Weights of a small mixture-of-experts language model, trained from scratch on English Wikipedia.
Size: width 384, vocabulary 49374.
Training: a variant of Muon for the experts, 368M tokens, 4996 steps.
Below are experts of layer 7 (counted from 0) of a mixture-of-experts language model. Rows are named router (the router's row for the expert) and show model dimensions 288-383. Each number is 500 + 40 x the weight over its row's rms, rounded and kept within 0 to 999. Numbers have three digits each.
After each expert's rows: "raises" lists some tokens whose logits its average output raises strongly, later layers aside; "mostly gets" lists some tokens that are sent to it at least half of the time. This comes from a sample of Wikipedia text that the model never trained on.

# expert 7
router:440488572474455486430457537522512481532465462457484486524497539444528460458538432538512471499422414512526473521513526469523454530461495502603451478512526474510432595418508485459487472475498468516475489510467521521497570421492486461419499526510448501514558515494524496524571497498545538499
raises: "\n\n", " The", "\n", " This", " In ", " After"
mostly gets: ").", "s.", ", but", "\" |", "\".", " |  |"

# expert 4
router:471519522515556464512481502558493507537499507413445461500404481415451527457404500547520539460537557510530558521506563482511528478449528501501433524501476490506467596490470513515448442496503444486521464554524486446541602493461419468464608562437469517458480467474515532489453541511406429468
raises: "\n", "\n\n", " and the", " and"
mostly gets: " United States", "% |", "°W", " International", " Award", "L |"

# expert 9
router:483518473497457418535456496554523556443449534514515545474488509548550462521477524518425523609555481549537440537459522470425479501491517460463540490483506479563511447507509557489458546522476450571468459482489438450485451463495508443479506443536495488485450542437560542540519560484546508500
raises: "ius", "ai", "ured", "iers", "ics", "ate"
mostly gets: "ast", " cor", "rit", " gl", "fl", "ost"

# expert 1
router:419479519484483519466525534495534565433482547474506489545529512475553492480455543440489529516540466518488562470461450505464510580555479410581529497493469515439521416526476568438507517448499546468540504556395507521471410448510488457527462536591480512474507483485473443509507491482557544425
raises: "1", "2", "16", "14", "6", "4"
mostly gets: " | ", ", ", "–", " (", "-", " in "

# expert 11
router:460546489507593499452501485476469476449487442508552536506519463561508530527544504437499497500511442463492559530510555508498563579527567486531571532489469544435471435509583527558524476516539515558530508524521474502550600477506447482529415522443500505473524490436541531489584509483575540531
raises: "| St", "| D", "| S", "| F", "For", "| P"
mostly gets: "\n", "\n\n", "| ", "อ", "ร", " Lem"

# expert 14
router:516487494541499530520477495515496530442522494530495446473485527393484493515538473513424423541438518509471453462515506585540502515473508607485535455570523489510442435503446514489506537518522534512545501439509587515566494522482488500481447459485553502553498499531513508550474462547448464481
raises: " in", " from", ";"
mostly gets: " years", " him", " time", " life", " out", " home"

# expert 10
router:550463466488455468504517499467460505546500479499557422475493425494520498453423500461434424533488491546554457540516469521535469482480483488467500520554477517429468598538508433489529555524442513463547435436396571552461510515553505565539448532527524477464518605476461503483493485470495507586
raises: ".", "960", "963", "986", "966", "970"
mostly gets: "1", "4", "6", "2", "0", "5"

# expert 12
router:447539445463460522522487400478494527583529549488559570518577507551484473463562574577516545440516531529536517518467494465521525476476525522505470462504503523433521480545559493531538551460528471558428500577525473527501416530508480486538473480502497490480468504551566485456523500486553534497
raises: "ass", "um", "ac", "in", "ach", "id"
mostly gets: " Sc", " Gr", "- M", "- L", " and s", " Bl"